From a checkpoint of a small mixture-of-experts model trained on Wikipedia: 9 layers.
Below are experts of layer 4 (counted from 0) of a mixture-of-experts language model. Rows are named router (the router's row for the expert), down (a neuron's output weights, with its number) and show model dimensions 0-127. Each number is 500 + 50 x the weight over its row's rms, rounded and kept within 0 to 999. Numbers have three digits each.
After each expert's rows: "raises" lists some tokens whose logits its average output raises strongly, later layers aside. This comes from a sample of Wikipedia text that the model never trained on.

# expert 8
router:505589426605537433443479519510440453489483413562489398458519368501468478414519439419568476574501440474425475496574447585540539485553494425490514545523523447450500543420496531467531505539481526455446456470562527435552436515532473521425423531453548495360526555519481512479453478475554619547581502485469503486535468555531551527488453329402499508523466450487443541411507521596499521531486
down5:450483417566570492455515548450427517448464527445492514529535465502464463450577366521496506517430511470532457545505444434537515458547482396470475493520462495530560524441476517448487455585432532418518496553609456516528493474524523483506515498444554410509611527442432561457493557461497568526582452502414495444584471513575587456485487435470491502368497546507497495565432574439453548428473
down6:608540576502420395543519506609556523516579431581430504550547548454514543583425544630536517492459447573530562468507510543539479506534575501557490531451487542503523483445460436590549552546441458459472566551481481529583512581551499411495510572487534476437486395467505479493540590445560546457483512495463584624422454509443412516514507518434484462516535550526432504508504621515567320476478
down7:504504542489539500458450471545493575513522457538479607557529519486464489416418528547574417485541456504483477480461525493499423393630437421484494429473490370421494470433422517373438485468453442462507476455584533451456467395401507497537488531471467540451485506575587469526461470520452526554553494471574544595600512429474541463435625395498529440444501511493504516446500506484460492477454
down8:530502501510444560467515621460616485517542517472531590596481503525441444528555482541401457471468586472513575504595563462415467586527461512534577482562452551481459554490517472464483498572436501581493489448489378490518553488477541436459429515427412512522503475516537512466534525494542485524413436491476503445527482616481453447499511637437525483529465509474447503530599478385650515497523
down9:480592478421525473500499457544603382605477546476502473567486522616513409555389585508480524519406490479493466475476562499473459482554482507447429640443488443598478509492563544500526494583463506440502416560482545551600572441448511517455452541546524446423510431528501530539534398435510477471482467562522511453447477496446501480477467455542481425552532522518444559481520516520586508509506
down10:539473433536473442472492438505515417451442486524456509472481446551607517505485497586425456512521515497459436489561506532440488545502449544614484489586469523507521529460544519532496544534556547524463457496390544581476579544548477535509489553581572475506514454444444443513404545499482573483501441495541534506479506459416590419549516538550495483469455486548576512513658536580456539451579
down11:478509495463582472555484517479544504524494590472512454450556446477499433517514425484514523513451521608418430462556456577462479471545521518619529568618566628467397614542407408430498527556526544482513445460512470515569400416454600392552482571508416453500546552532520488571539474506433503504407495590464483509489483524456493427390427390517446477596427443567468585483537441500435560494446
down12:543530392492459493516555490528501468502423573481452489500496447544478500546459522572514586547449539511499482514433535497479524467516537552541524509418518477536627476445464520393490493513573505549424467510509454532430498563532520539523546533517390403451479520452447438550477422525514508514482503575474440543478493442546498551476383534497536496479453468474504511550446528549465459505478
down13:451479466581520487472438449531522484489467569425546522539535493497489545433627469471493523550443516536514512522449477496479500556510481493508494458585596556496484479466562371515546415432504430427507450489499491574533454431556530452587460500569537594533529517505543403411552532451588458573475480462543540495558466485515474470565453430450540457425414587497474504485424540410631497502487
down14:612411561483536494500487584557441486481584496515510429548441492492475440413494449508507465577523535482522393517388529420558466505580521593430543466458582485469475588548564493528522448486488490450527485438561501470406464468573462607530546409554399562516479494467586499533474438512488524414495421517516534444471556359539515540589448553485505528427471575522522503529479526517431508541526
raises: ",", ".", " ", " in", ")", " |"

# expert 3
router:505568454525525511462492495464455507481608501527560481439561406446536553439596478494562477545467552414467529575514446533531555461527427438442521440576479433521503501473479504518553527420509504441438556491507511473542491478563492558476407514550474479476491583512465558487489560431560564526556473464510483528527566525606600465428474291488433506508444453461475551477526516534464460631488
down0:497429434512484472485443418551501436436504500522493507444464472502510473548479532433587488551484542514567618567512551585482455468562484525467460530494388556532619515547526463516559563395520421498422548505419484491471457488521495555515534457534579463425537532491538474485409547473618492501303442480510477509466507472418491414439538578429587526622528540503529523483487430510473477395498
down1:528508465515472538494380447512442407470449472593437525544396535534450541470486434573499521606505572531514586571540444525465452472479453581546512467493514584491513533492516470511541495521485414494462505515506624470470569532513507397601538558476485522473555523528468526584472520462565571514452510623454416513473571487426597391443538348514546517557457454452515476577496426390542477525533
down2:409501433522493484496495578411534477509585536511509492495487486556507533450426447435424570394519629483552544523454542559512568443539554511367412520557447524560471542467489487419497510537528491542538526542395464542528529502507377523483472485554495413532550504505502473561482512627491529389627472503493520539531445500517501523409492593440477550524412519498456518499516509491517487448566
down3:454466600474537478547582544447488478540442546502520491507492564548587517517517488507523527488528530557556577423495504538555433481535523626449537561485509497505443481520535566486472425469573619498519475470570482497467518525523545436582467539545455577486458490472458469595529440495506612512442556626565502480463441401481464530433453501515537554514470576551508517537645580534441587459506
down4:471414477498483441475508435533540505546550481498512515633413565532457502486555557499524526432528495596547472490553483541523480498486555491523463506512487577481492480523529502573433431427522574456553561412485579645564495428453518534576483499551415498557547516517547478466543537372554585441428573505450543544491432502614486465456502553481472553515549497548544505575519488557493543425490
down5:250474502449485538506492504540534502518563543476484542535539474502544499474501442466583479520478580434513558611558529453512510488529394481502437542478482438507447542432513516484530470493562464551490461529520582496570525455567454474513535543575525504514448532553551466499484549510483494539279462480434495499465588500531420452552478676582458471531506484363580524458533463466492521417499
down6:521473548504508407469464460554561527539582580503548488484522626443366434468500484444485468551503508467486456543537528461512592535549477399556474559443476420533578508540505550472490538519518353506438445567503461509554534506506469469550501532476430519441630440450548521563467472470505575526525517547512513411527546373481524598525496542489473585521555525464586470469509415456479563574532
down7:467409371510517427482481505485513425537499472462537517472477476492518418427559558507488421498438523565494512487507496580522541471489486600463457526532540481524522540494504459575549573412423605478535489483429389520489506487414468574485543419515440443526552577487515529559499538512507393457560433549519559444583430540490451434451510499393562506530434482542511562486515531467501419525504
down8:600485492531513541567451489497456543484476536620574509580511513510510518547510412539377511479504461527423514569425465542487386542398469513489450542463461552524480516469524410430524599388511425509494504514427514462513542496469555595613539592475489503526556482569515446524520483415486442503483508512564444480467457552536530465354453600456446481526551526523484511529533488574562564596461
down9:506408549478439595485540374547552583520506524457478472476485433427525467433507563523559589447449437499527496532545436454549629542479394535392521544504437589485409515511531444575438408539471450533417525484443473526526475516450546532442551571469578446469455454500442422505492430510542490462408468557468532536492604535485548457529456410573495498560604471516500490463569482420504579485480
raises: "it", "ol", "er"

# expert 7
router:482597456518526511475521492494438445564510462511511428434532406491531497485550453428579436598540445493448415546551446527541541537560498459514530521548498487493518484479464505484547593486521550500416477470510523415487495436536504481410411458509542517433516576525509551469424472492643574467490527515521422539541494541485583511478514379435552560488402486446488542449495505498479465600433
down5:486453564455479524490436547506517538560592529462531461563495457531569498607459405568453419527506562470396508506514566436559512469645466514516539552482575531457525484505564441483476480456494384543454552423549531508454541466444463465524434517529593499532541411495588523539498469565518534483480610510431433536507392525589557487552518445541554475479577489501521481487530449432427476529542
down6:504593528510528599472390623512541504543457545480487535469538489646647474522548568489504488565508523571463513512482496462459408466492472476531430452389543450554527477470519589511530446397521501463435485482460529565505478527459492516485452499507519544562318515467477480529485506467425461489571539541520613531549490534508481519506481375468517519578556478458554436489489531577506507486499
down7:449498458458609592432451529540515561505470592454502466483484483519413562490458431407346662526406526414555541570464525545555534491479529560513473520450453519443457511579538539438464505477540587435497544554442411459498548472466401515483562558476488388503488599486615455446452465541534490482510420549532489498526490437523463595482495562522575488510541532566497527539407439510499487445495
down8:578510388402503515426649567549491452585505457538548518423487605501509575539432472407534491546594445490539551578571423586464505565578536466515474514480500489421554523490492432522506417478528537410553457511474486561532582464472606508485461547533513520500521559545437552538561488478518459490438487479512568531457544615551508425546424479498493542517511485545509442585501541487451521445385
down9:516526508533466535520378504505461436455554464515426486524511491522484477495554499486444564569473508568539548514534483580465543470392522476521494538584526427475486486575400501460531464364531523327458531489455464544477541518453465484538481527544471520434475565531494516507535510496515496552447484510583424466551528436395507536477536534582495375549500516405497554556511548562496516464479
down10:489520563412407583532547525503486623489526517421481525547469558518498556496431507514522422526434524512499447459544542506522564444547415605529472472491522454452528390527450448473446483550522478461558523418423572510490441495440479513448490453583409496471535517578550488477501375566444445472454495533466491406440440495578514502448470446563544436521463518497500470466354461498417595569523
down11:528528535533433526434455467530470499419505487459459499429492531565430544401467482518607462501472522527514392636522420514471574476444502566474491559458537503427443529463526419578483574445463520505404507550429518469446455500421505499476515379466514494552463413561519505583604516541451507464505593469502487466519485518478612579517536534548491471617474426436491629511501481497571488510562
down12:483530448531499526554380582517430477481524581543580520452554518457466431515457539462504511373407488452475501430432461474516576489512459472575486463534517482465461537591427579482560474453513548441499536492410525522491479493454546456567490607458477446477516543460549529522529481504422510565470540438376487449516595524583469462482387528452495421541541534451458524521507508494445445480433
down13:531423464503500471587443466478631508500471550496502453458548544518471587573491595425522549567604373558440458493480397488419457438507514526376504554551463495537440447493379410456526481436548447386545514545467532523477473561517454565466528490436484432447402531588458453496529493515527403477448517501550526455464530493527534519544558525547466488514501495472486560430475477534499495491510
down14:580512538495504452478566456483483488477454492549512558555425530439552438453451487502453606477537436576489535436475427573611539444471541470510565504522490439464512436554495476490500497468418435466434443530462525356491462481554464405565562510467530479509447497565536439577478510506550449441543532541528501501536541448581470440493559286430514475544501475559476544459425592563599495526549
raises: " ", ",", ")"

# expert 15
router:466636380558549493476504506457524473497484438559470470410558366488512543442526436488538456624474463471392439527565387531526540430557458481475528491581516455501533463455451591508548567494510521476419466467530496443560460480556428474428413506508519519436546580548531547428469514499552569521453501534435506513573509531518583450484508414421461517476458466486464569407533447470446471605493
down38:402458427492430522596529437505520547405432575599468555422466457530495493475511497410571566485468524527524459427566453506412433518588563476509480473522566486489477530563450500497524484526462512519490430473443463484516513407529471517532493458393579523513514405520510457558528497527572477538710500455548418429505510510529509475459514474454512527520468543551475525440497485526554503448458
down39:478499495492468509456567478528452493505584518532477571543543575468429497457480460611437496409473505442499418441443426394560502552353492499547548593535609500494504522434473546497431476504476474531400461550423498483431414488485520573487515454422506520524406583515557526384378561519461542502470465434509545467481457450496525466484464458420504446456484497488522446462423552548490505417539
down40:549492519585472516448511544487590494544510439479443449561488535489547482487530486449479565443443477534588526553462551413567469535424446502348508503469458481475531441461558551469498527497530464447556561540581522516476405500494532464530578548556430473472562601559538449468540524463544513454395475519465526489479551522418453512519502626475546442517446465494593464464516524492441408511526
down41:549511515423433514548520547519600517440525499497457572470485472534432560485538531592465425509492472501537513503496574545596533483538439602460509531447480490538505518493514479468416476533422501607464433448505489532427578485504528588493508439518466474513557515432509550611473455391471515433485514416466517473516502496514486455492526409515508602501408517437520545450439504531526576454585
down42:437419502418551563440473503421476438463479460473525459510522511608495516472527445462442469560520533486534496500435544508537494510544552366527521576449553464465511452577491552556413476443397509528519485430445569477480539420511560430473492509587561612471470453522493443597488529409503523493563498482508493451498460515514509467465377496566606495550511469503501496523437547482525488495524
down43:450485540495571449439416482530546430484500500415519451539465556465513499465441495512518399444480556486496544544555475547608479532579553467498546563453652544489472534438452507465616554516531445493557458545520472534438438558582513477511509479510566491451538500507534639473513403519440421521492477357496560416413443390443538531527569414491481467500498509547507452555586536487567538478432
down44:431556488482476551482452572518515488387484481478566447556442522536421497474455484427511437388566515400472402477556574374546492495478443498501475505534569527546536539540569517478548484485438558640462476469539467426468466492507528545430483423533554458540441471526467514518495401425470486435600479536570515494506475524532432508503510444498629508555549451502525503505419431482475485472572
down45:466422471506458501573550448468464436542589470495460583482530453637557405486494543482587476453524558532511503566528502525503526511440576569430499552524457382510460428518494510586502512428493496435518487486584519469480470410575560560522533512536568425463410532418402383418488511580575520446466486542576392485476491516396502500394487589479515488488507443497542532566500450454475487501496
down46:542465517525525508521502487491490519563525476488343600530412520449518444410486449531542550431505483499506430584491463404460548505484548435577489562587555538481571588525528535491525568519599572499435533469539533534549551623564461479460490446488483488511373543439427563460493578535533536547438515565439557476551479444467550481620518519552524576498581555480501427501504508438523543495453
down47:552464542500566459490484486560479504525570469525445525561518535449463531490498505583532549427527389529587479509499499435529407396546494545463460512559546474413524577512642479509476526581596563491509510517480474528502520562431423531485575496576468549595494446518396490503526528519455449456486395571582566597502440507481503536519497459516507437474515527467445547598603482552496601515508
raises: "1", "S", "2", "C", "H", "A"

# expert 12
router:431592409503543479460497511483562468475501404533525498428495447479498528518542466459568489562442475539463465509573465495542558486523525398480541436568469492449527486490531542453566557445557517501492502416493522404540398515558536501475419553461502512430527564540532569497428502484587559501594465484463461543587530557475648516470522431423523487441483427511459622449527512536536497568468
down0:529531504558555521536366481457557584485574529573452441516507424438494567527581395551569490519476497413533507490559482516521487590488508527457489487417459508511536553507579560469487458533546590626544534513466506504488551470533481488530489518498537483468470546563485585485454535519454428490530546511476452619491474461500490506493506574601395492514480495604504522555493581517589469434461
down1:514519462579443507467493508476546448501468488510550588455518553585567524485570552517582497458629465477575439593514452537485595674532521466494539445509403495488524455526555589500486461460420522531568495580506488453485461562454462556501479606482513443413549508517522535518491407478412497563482462389530486524465468422452458539511380529500518528494509478475550616425512430489472559511481
down2:443472493526511522517419562494445515528545527487508484501565504463548456548444468524419597530531527560515472468460439504454440424423406497451566526514432440452421491524528629459568514544553455494532539463435426527368521544494531410465531502490522444573462472469507562387565496445494492520476491488486520400558589512545528477408486656441454650533488467484547557479532465586502483503493
down3:601477544535478521482470512546558519548531423488433533460554488464460523491479641454438556463507483485541509491521468530475511449550598572524512392499552549493478483470527526388489484521485490397531479475518467527566477510541529500521545399495565499508503465523567408463540462576516486507442485492576423472653424476439423492498504608368551568479449480399425478595415594532475513473426
down4:513473466475505477521460567538493482530457383509429555549501515378472522495554513458500488561502457474471523619474542404516515472505545500505516381459453484454503472490548520521507463493434500507462505508550581538482479493537394548538457531564482510456555596573568406404561608427469446525522525390521520413599426560540486535480501569460515513459504446521417516486589473454547489500492
down5:537557535421424591458558453446524490529445487458588441479474460536465489541495463542534470570546510454482537507485378426410436571481515401524528483422516518436525569507460457533514378632548577509397500610419520429592473605420468584533504470589468507458560570483468521487458535559494485470478488538537538453458584480528482598559477446463433494500445494519517418499538430569503449482558
down6:489552425420509437534434502504534456486504466443569468454437498546619468488534478505609508517497427471500575483518426465522584432491478522448547495524483483458488479435471548521482440442401540557459486556493595517489444482499466518513406444377414422524470538425510431459457384450533527581517569438566486501575551485541438590499383564484422521569483446555537450471564510465499524480538
down7:515512501527478516593514469496569515531470425555502489474643531431476474519483576543516488561499548470521540414376479594497507510510468546500410523452489446570493545452616565513582543525459573524518480567527561500539524566499462499491504438453442516547514511408523554440490524398579498503509547514504520448514495555564545551323543502509538447509462459406469510529534535604471558551455
down8:493555434486519474512480512514499490448445517544554533522486509527554495477435440491553494507449523531440596445530514486488517601482576481533533460552556475602533558530508453544485507416532503484549614508525458568465438492473489424536556516569530499567504411547507554510601567525353441523513487477512437450515462534498516438548426623488498539598528473452564567503535415500511468566461
down9:556466409514510462587462512502500474446529416459606486506471415499412545524503476478445484474554420540492499502501512488474458502543416455496506548479541515475523487457478483507526491538478502605501522482460493578464494518492534457502538495388459523528460375512568563455462521453480483584477501470530480522473473515516506556552406505498472449514506611626494596454427484562543422495571
raises: ".", ",", " in"

# expert 1
router:455588482588513516473432534512520511547571438488589427432480388483548455515503479465610466567505493472448453475534505489539526455560413463476513509601507513610417544456484532518539560493506537513381512455494470435512509529617395453477401483488469517441520493498538560454468512495572570430584511497456484604476550517540553488490458301408507533462414468488485565449533574573494495552552
down0:369478531590574566537530383471482558536581445467583410502414613459495538521495563481564495556449471521505473515517516568494502474486390455430440409482461482554519485408535517434501518500517463480481503552595485460546493507575601491503450542360461529396534494467468560513536555510516468563451518536462513428515502493484448445509459508503500545544459543542487541507497530589484507448497
down1:368516507637467534439436508472463454444408547434484483483502492535493417494482452539444476436469567441546584498499599549460630482455429519595481570439574483358522455523583505508517507503456493481479494562505472457486499451540547360450552503515462462516484525497541568511566486439505541391599569452549453446552475471515506476532424552501498534563511574484459508484410426475513477512543
down2:503499568520457537404496511395480571435403537513576485444478502466473537481481445569510433551421457498589479487561569559431517500525568481528460378477546551480587546490537405544472470524522453532510469464526506501510464455435526438506508410400512395466486466515454474568526489491556472503547507481505462564507436578535551468476626479528461487462366543518560532533514426524502610425562
down3:482506408539451419488465435500433489558453499511495523574552533581534493558495543469473534449513540569532445457548530577399511527488552591502493511576559527555543471489481561538430427449480617584431570507485509466454548452485496456493501519517541504488549499489495573538438586601589493493567524516433528500595499562524541559515511615517447453519419515578491448555488475420463364493491
down4:484447483441503440546494474498533470408525488501530489550404550432469505473534478490522468548472453426474519526430460537510454466461439506533579504429400474523490425452436544414523468599539485508570419520413501474461581482468484462500558447554508521417620563435522430436561410543504493554441505482428425462541466470465438463447534626489489569393506507616529485592573516560542481478574
down5:458478515564537533479539330566522502491602514492451563520508453529475564501485439498529368527500443455499528541527421513519534551492473577484549554545498487490468497371453443565498517597434434519546484491474452444454510500466528570533509508474473547505577455538566475452444502579478496487541527399480489539475512491546538420386469429438472487442511488439445515427460498443532453462478
down6:507585482509532467559489525515572555482433472567554513508566528512461484579485537383476509510483493549548486530522555538406533446576588468595522498507585577538592513496495551491467466459551427575517518453610441432558461516492548418513534495528578508423437508540576522595482414534478443507522448464481355528541483556506502613493520695569519491490529467543459485559446517460582484533523
down7:583546562483571486523532519461539536583499429484461511473606448347447438530434494533489467451551574462478552504599492441559446452475540611507547521473511478600507583524450413495476562494506427494477616536543477545593484486526574501509529508531460468474482403503434528591466483521524508491363534561484429465507496544478529476460549565561468557478431482493395440478457534504478424589410
down8:466493507393550537504563470620559453512556458562527572475495481504501483522438456544531474438442522485578524529476523534481555539504520540490558446451491475519708533533556446546523621499539489562518474491531539561543563408510539481489484504407529482493460493493547441420642485476532569569593601518471460515387457468407574449451463457531486543566527536518456477488428462537476565469552
down9:423450478563552541510568524464480501516497425472494437485499452535470416489613481435546547499549514371544452451532470553492430467523535483475558484317468487543458521494534418458494584545430531457459459503465515466560512461493449477439460438574502536523538419522465471496469546513592431509522455448472575465584465503554554508478493389526508498556475507481480475523554387478637513564534
raises: ",", ";", " |", ")", ":", "."

# expert 2
router:416553394486562527501474501471556459485512484533509469435532499473499524411533475437591509532456513463408434545528427514521585475536501505534432511557470511478439497457422549514478510535516556490423496531471504423555472477602453465443401449433497505500567565487629490408435531500549546476473492537442486547625502546532538465527548401456488467538458504465491535449487492514452453563557
down5:496498492504491500511465539450432504454505540555493575456456506512509528458530474381565442479471531447572503522542473537472485534477564513493499567537525460449529462561515472593486555521549587557476437559492577451516509429437479501563502430497516528409486485484478456535527501521483453497401468535551506515467415520484498425473535516542465502519589556511594548511439436529573568538514
down6:524549485477563476517488516633454508468555424449500579528620469465461484494515549503392453547496522464472541538455507475378433474476534557608455527510510538495419536611508496483445501439588513451542527517467509552547529505503515601542453508569500547530450531435496506593473524544535472474541496448480546495481454562541416514538505605451552486458486483452474484503495472468464577466525
down7:496515532408440508475509577466486462401583529598480485593543548523535487449570444377515476413497468458490590411510509502463576532495570480511481528532504537462526585578509556496450487545494452470587516436425562511490485499509525496593470510490469518509467543557513434505497471493536461537585462484514413450424494438518510533546548607531471521455586558531533506548515572512596486524504
down8:486535472469471515532489365488515509448510492530472442554461496423463432511414487525453496493380535462509525430449481531524588497495361516512467492522450508615549614547559502510386490519529505473422509480432377544584519432484416600407431538482476523550525425446560579499449530443507458436499423405441531509547537393528518475462512465418437486526471482516516467499535469541432514580464
down9:392554485479556543436496429539410487515505488393572481491437481530536511508468494556391545501475401582452581536505450550410573425503458465522556468498510465553598507557456445510532451525585486624497498527572640583465530599480507462486524491503456494500536522472598579446505524596456505498528492567462493524542488529473558496449508432393571552433466640483507488462620502459428525456491
down10:525504530430471473533386526542501486564489516512467437510460542534544430533535551502632491512441426532562606501463628577529408512515510449440555575487548550432492517525478490495547588366557433536520442518568457547533376485603454509477468529510521465511561532493451553500519487427462486556547449581480511527415550444419501499447531490555512536446528408500515494526507458499519450472500
down11:578460581340507439487505477493522497563576518448525546456422544449491477547529496446546513510530426452570423435500510480531474578484447452398482458573470501467501495576502438495437579507548470489442487489504498471486537523467528412452437492498471500516481520537413457485513596515516469450454546558520470461442436546511558405497506570550467564403532479470554546603439510501531530520461
down12:449544478496439531607550457431454460477481451549439565536507465478528549577537531502468484552546468537462451576527510509542544497562514425481504559439501427549550624488514443507529412448509520491481525496464458444541584541556484474437520461519457508420600504508492526518514490419406515457457603504472497388480364553543508431569427424437366605583545484380569467505491546465493570573463
down13:550513570488481394531449512529516593537486522443596450383486488433544492520518544550464491532528506521521553427474500544450570479478541543474539499481554558413509557564537442462533445475482592525578514543395533448440485554528511486600411506397537463427514523531437523474582484425484516477591519509535526537489529510435551445476522418529507458519536609428517526504563490513545482506494
down14:508510434470445480448433451455531454598556537370511484509472543471410514576600474548467442474535412570507434570532445456535541525487471590480559548548375565513379486467381538480531463477505504459474553532560509396480432476499431517549500499581580437551539559573432550447475513506501495523416479469496489482514524485467529550533450625483520492439511454526546534485510525474484424483473
raises: ",", ".", " in", " and"

# expert 0
router:403573429514533459469473450494526509524513399515493451439537385460458528540488474519525499537519492447449457507539394582536552496519465470462525473545465489427478453491433536499583521474564540498456510430523566360516490512546509539446441430430506497421502560483507644476513478531557594539530591503448467513536499512510579397539530423423480469484422364459517560482516487533489472508437
down38:459440482504564532500510474473463520482500458572517522580505542468514592484436480538518456498495536453569646490415502499468616468506501523581423423526506494503474469492560541501518497479497610477508487427503414491459504540488393481436522588494548520467490539400537558469438528448518556457538456492468509439471458550438430491535465566527479359455434549445564484545478535489489520380421
down39:541467497517391579551482539535515395505521495585484401553578606545479517531447482479550481415562532551526523510454477492606541533509443460539469486535465613538524474459517481520475473511504583530460553439539523512493503533422483514471461489546502497479444475485473408544454473446394543526545469514468570628585479561479462559519480411507451504500456505521469506486506439506447516460553
down40:457517556517516453468543526491492547479449435549513490543559503520548466472432437471541445421531506622550511535491473518531485553539393449500561570556474525534486452445439495494393386440502545533475443469569491552620556492502490439522499607498539446531502448527527493478545479511447488468612561608513583539455464457380506596472550596550480544510432517461513496457532593472532435542418
down41:545505483447447583468483519434557494502520458562485462398413515452465473474570557498469516410481472549616405544513517554483447563465460478503532513472525613582437484452496504519469546598472498631450479545522472535542478454528438454515465431479544463565416604467457561584418492515552460445443466540461482476526572516518471551538497578472527561532548425441477508483634545515536538451510
down42:526447482514524538566495489471536512486546527429446515487521392415466588374532476495464492483471589463493510537469473494555463537428382490497556510572490514521555506455439472491528583461466457379576499454474425485482507491524429441544511476554427539473600493529468551498523468482560534479499555565532431528485511431423457614382529484498527492584515415492465537468588581474464541551444
down43:428467614464528477513500435492511452543656576554495477481468526393429478415489535542535361462475542597432463494444406515475467447513464533444562487648514451503567445449488498555416528536490550522450516613493525486504446458489465521509548492489413512476505498497521472416488581543551507513500542498458539476513519507440514543472506483502453406460464535562424443526545636489566529498491
down44:478486536437502555470570527462443576542555421554528533475524476472494458588462434488547505527542515568553466566510492495581577475551570502462460526502494560396500475439469423403497584495569545616476517477495505542455480512622517454521585488506467541560452561544490506506500644532416473537479560513469519520510415475469504482572480512599540483412468397503459450516500421476517496533503
down45:538544551500516530489498587495521461430505502526525471497524517493547376465481521589595514548559451537462574520332507562466486514484576496510551454507524453517458443491469545443556464458513399486488610505476523558521498467456520546545608436538500526429577424466358513561446508526484512442581521508487492462507481493529470499508468617502569494536498502558469510582507579447500501503461
down46:488459549510496497457561533482464566525472522539519450490500580491445505604531438415430488583524488523515470467482409560512553537525490513504522519518553442578453526496613465478537482464515502562543493522516522494503499467542448406434496485508437495461606460458506532437362614498512509463481491456521466543424515466527509474541498406466428542435600552477522468566496413518467407461508
down47:497488467463430484522422548527549451515530478479481447549504611492571464540451475537471453507473459505541508553563505479525471460516586462506508527472468461515527493581501481532444521560500507517443520518550538487445550440444425467511490575401474406481466462586520541563472438489484433473580555481541511519465521579443517407507495496473561413510503577453467409472488471531464479624464
raises: ",", " of", ".", " in"

# expert 13
router:487535446479563487495462486456489452549452432510524500398540423458478433480546427472602477574528471438408472614572468554498509430525473446527531455547488531428583548456512562485560537490569521470443478489509604413569447429518484527431476482442510579477548521593552508504496513514600562534573494571450457502580445593548566478468508408477489454498433445478495514455483533551477475520448
down0:531460455458585473512569548544595557478487485465524522540530518486556482383514486511460543498548504551408449487537472543431503541473532483421502537537462470493466466541508508561371506503472501526498507483486516445496541444534486410530519530479509470494418475500548490522479436630574573457470504463446386495489441552478440560522540745488458463498573484533444470641590459545548519469542
down1:488537565598457538412483513470554511524557473447505484474543500511381452465495558466478463571471437523481505461502407485444437439543474490546560445608458544496438485480538478487504458481513496457521608593557586510537414477489535487522416543592449534571492399498479562473521379589616569467458465498457447472489380462498459454525447528410498446523434460544448483510562501479465476491472
down2:539444510561582435470503511448537506594447503580487609529549612620446503533429498497490443356488529466422426547480464499472458523527539487514465480565456518378527451576450518557512511490494478592558528564516557403457572489480442506498517486461579532624418445488448562503477543503545505484455574539505510462486553497464496378482503595536529488498545533473464503479495520462459490458408
down3:525515461484484497503631433492583541528449483578545471553502532472523546474517426415456445485562495511482509408407463593512437416628562473489504586478468460382494473524590457587561514516512520514424485490532501495529505593469547488541460540521518495513539515497497561539419438558476500564450415504479483486495544418406565506488496548495561590438411472434444497559492502513531475497405
down4:500487603482520613533475366527448581524484490538427473500521511446433582493493421466552569542561509521460544493508500517501586560462420420565472508484465498416502413606527465581492549460412524495489432508490423458526414475433546572483428549505489408533462509438495497604553567513480493438472503541526550523455582467462504437467486535524401442541419540556515541495551475503526476557474
down5:493473528563518453542451442563516579474431480534447521474492472562548457441570498552482527461470497462455375463507425484555512477543386464466419517551467429541514471460502503603537596545468393440454551454506569558526447521452574530550444486468511438457544503517467456582540492398508428463472455543499494554564547473433492536547519474439449511570482470475520529411376552439556519487560
down6:565532507451554471583561539517492562569529481472531457435492419504492449507440448481476505516490549496531585441513493528518493429516544519513558513480550476449471526484426522551495554501483564499499591443470470450517444617437510415461583486392547503554491523557526504448511518525512447528600583407454455450463500470500462463570612620397537579451559517423507472517569476451440528439392
down7:480450480534451503521462536512521500476537464455577537474493459446413471498495544389442462521527433505548521527524445593531507420453473526554511490531459508393408501463556598507458439451519475460504538480465447456510561572560527549505500508518520497541509480582483563473502481489483517440441430465489549464531448529520465470499447630504493464419525476502404470491573531521431505469550
down8:524532438485466610497631508398514495570493536497511485603492527457467465499502466447478534406426451534547433466560481555438529518521491461630452488570488488445463559465494532545491594406471485561478460498526545461489435548487528545518448553467543504498573522457572338497458463498568466565480464607405611397468452458504534587433564470493491523501486481562585464512509472402432496522486
down9:562506532539475476511440507526506470537501506517451517472494527453383541480538615477544550549419467495555457470476475517395481506496493519488483542488475510513539411468531503480421446612406454483570498485521470529558490507537522459473510448568530514530607465542436438524447443402494460482486469417571556443625545504436515584443485550464522536560496510498460568482443528487439451487487
raises: ",", " in", ".", " and", " from", " of"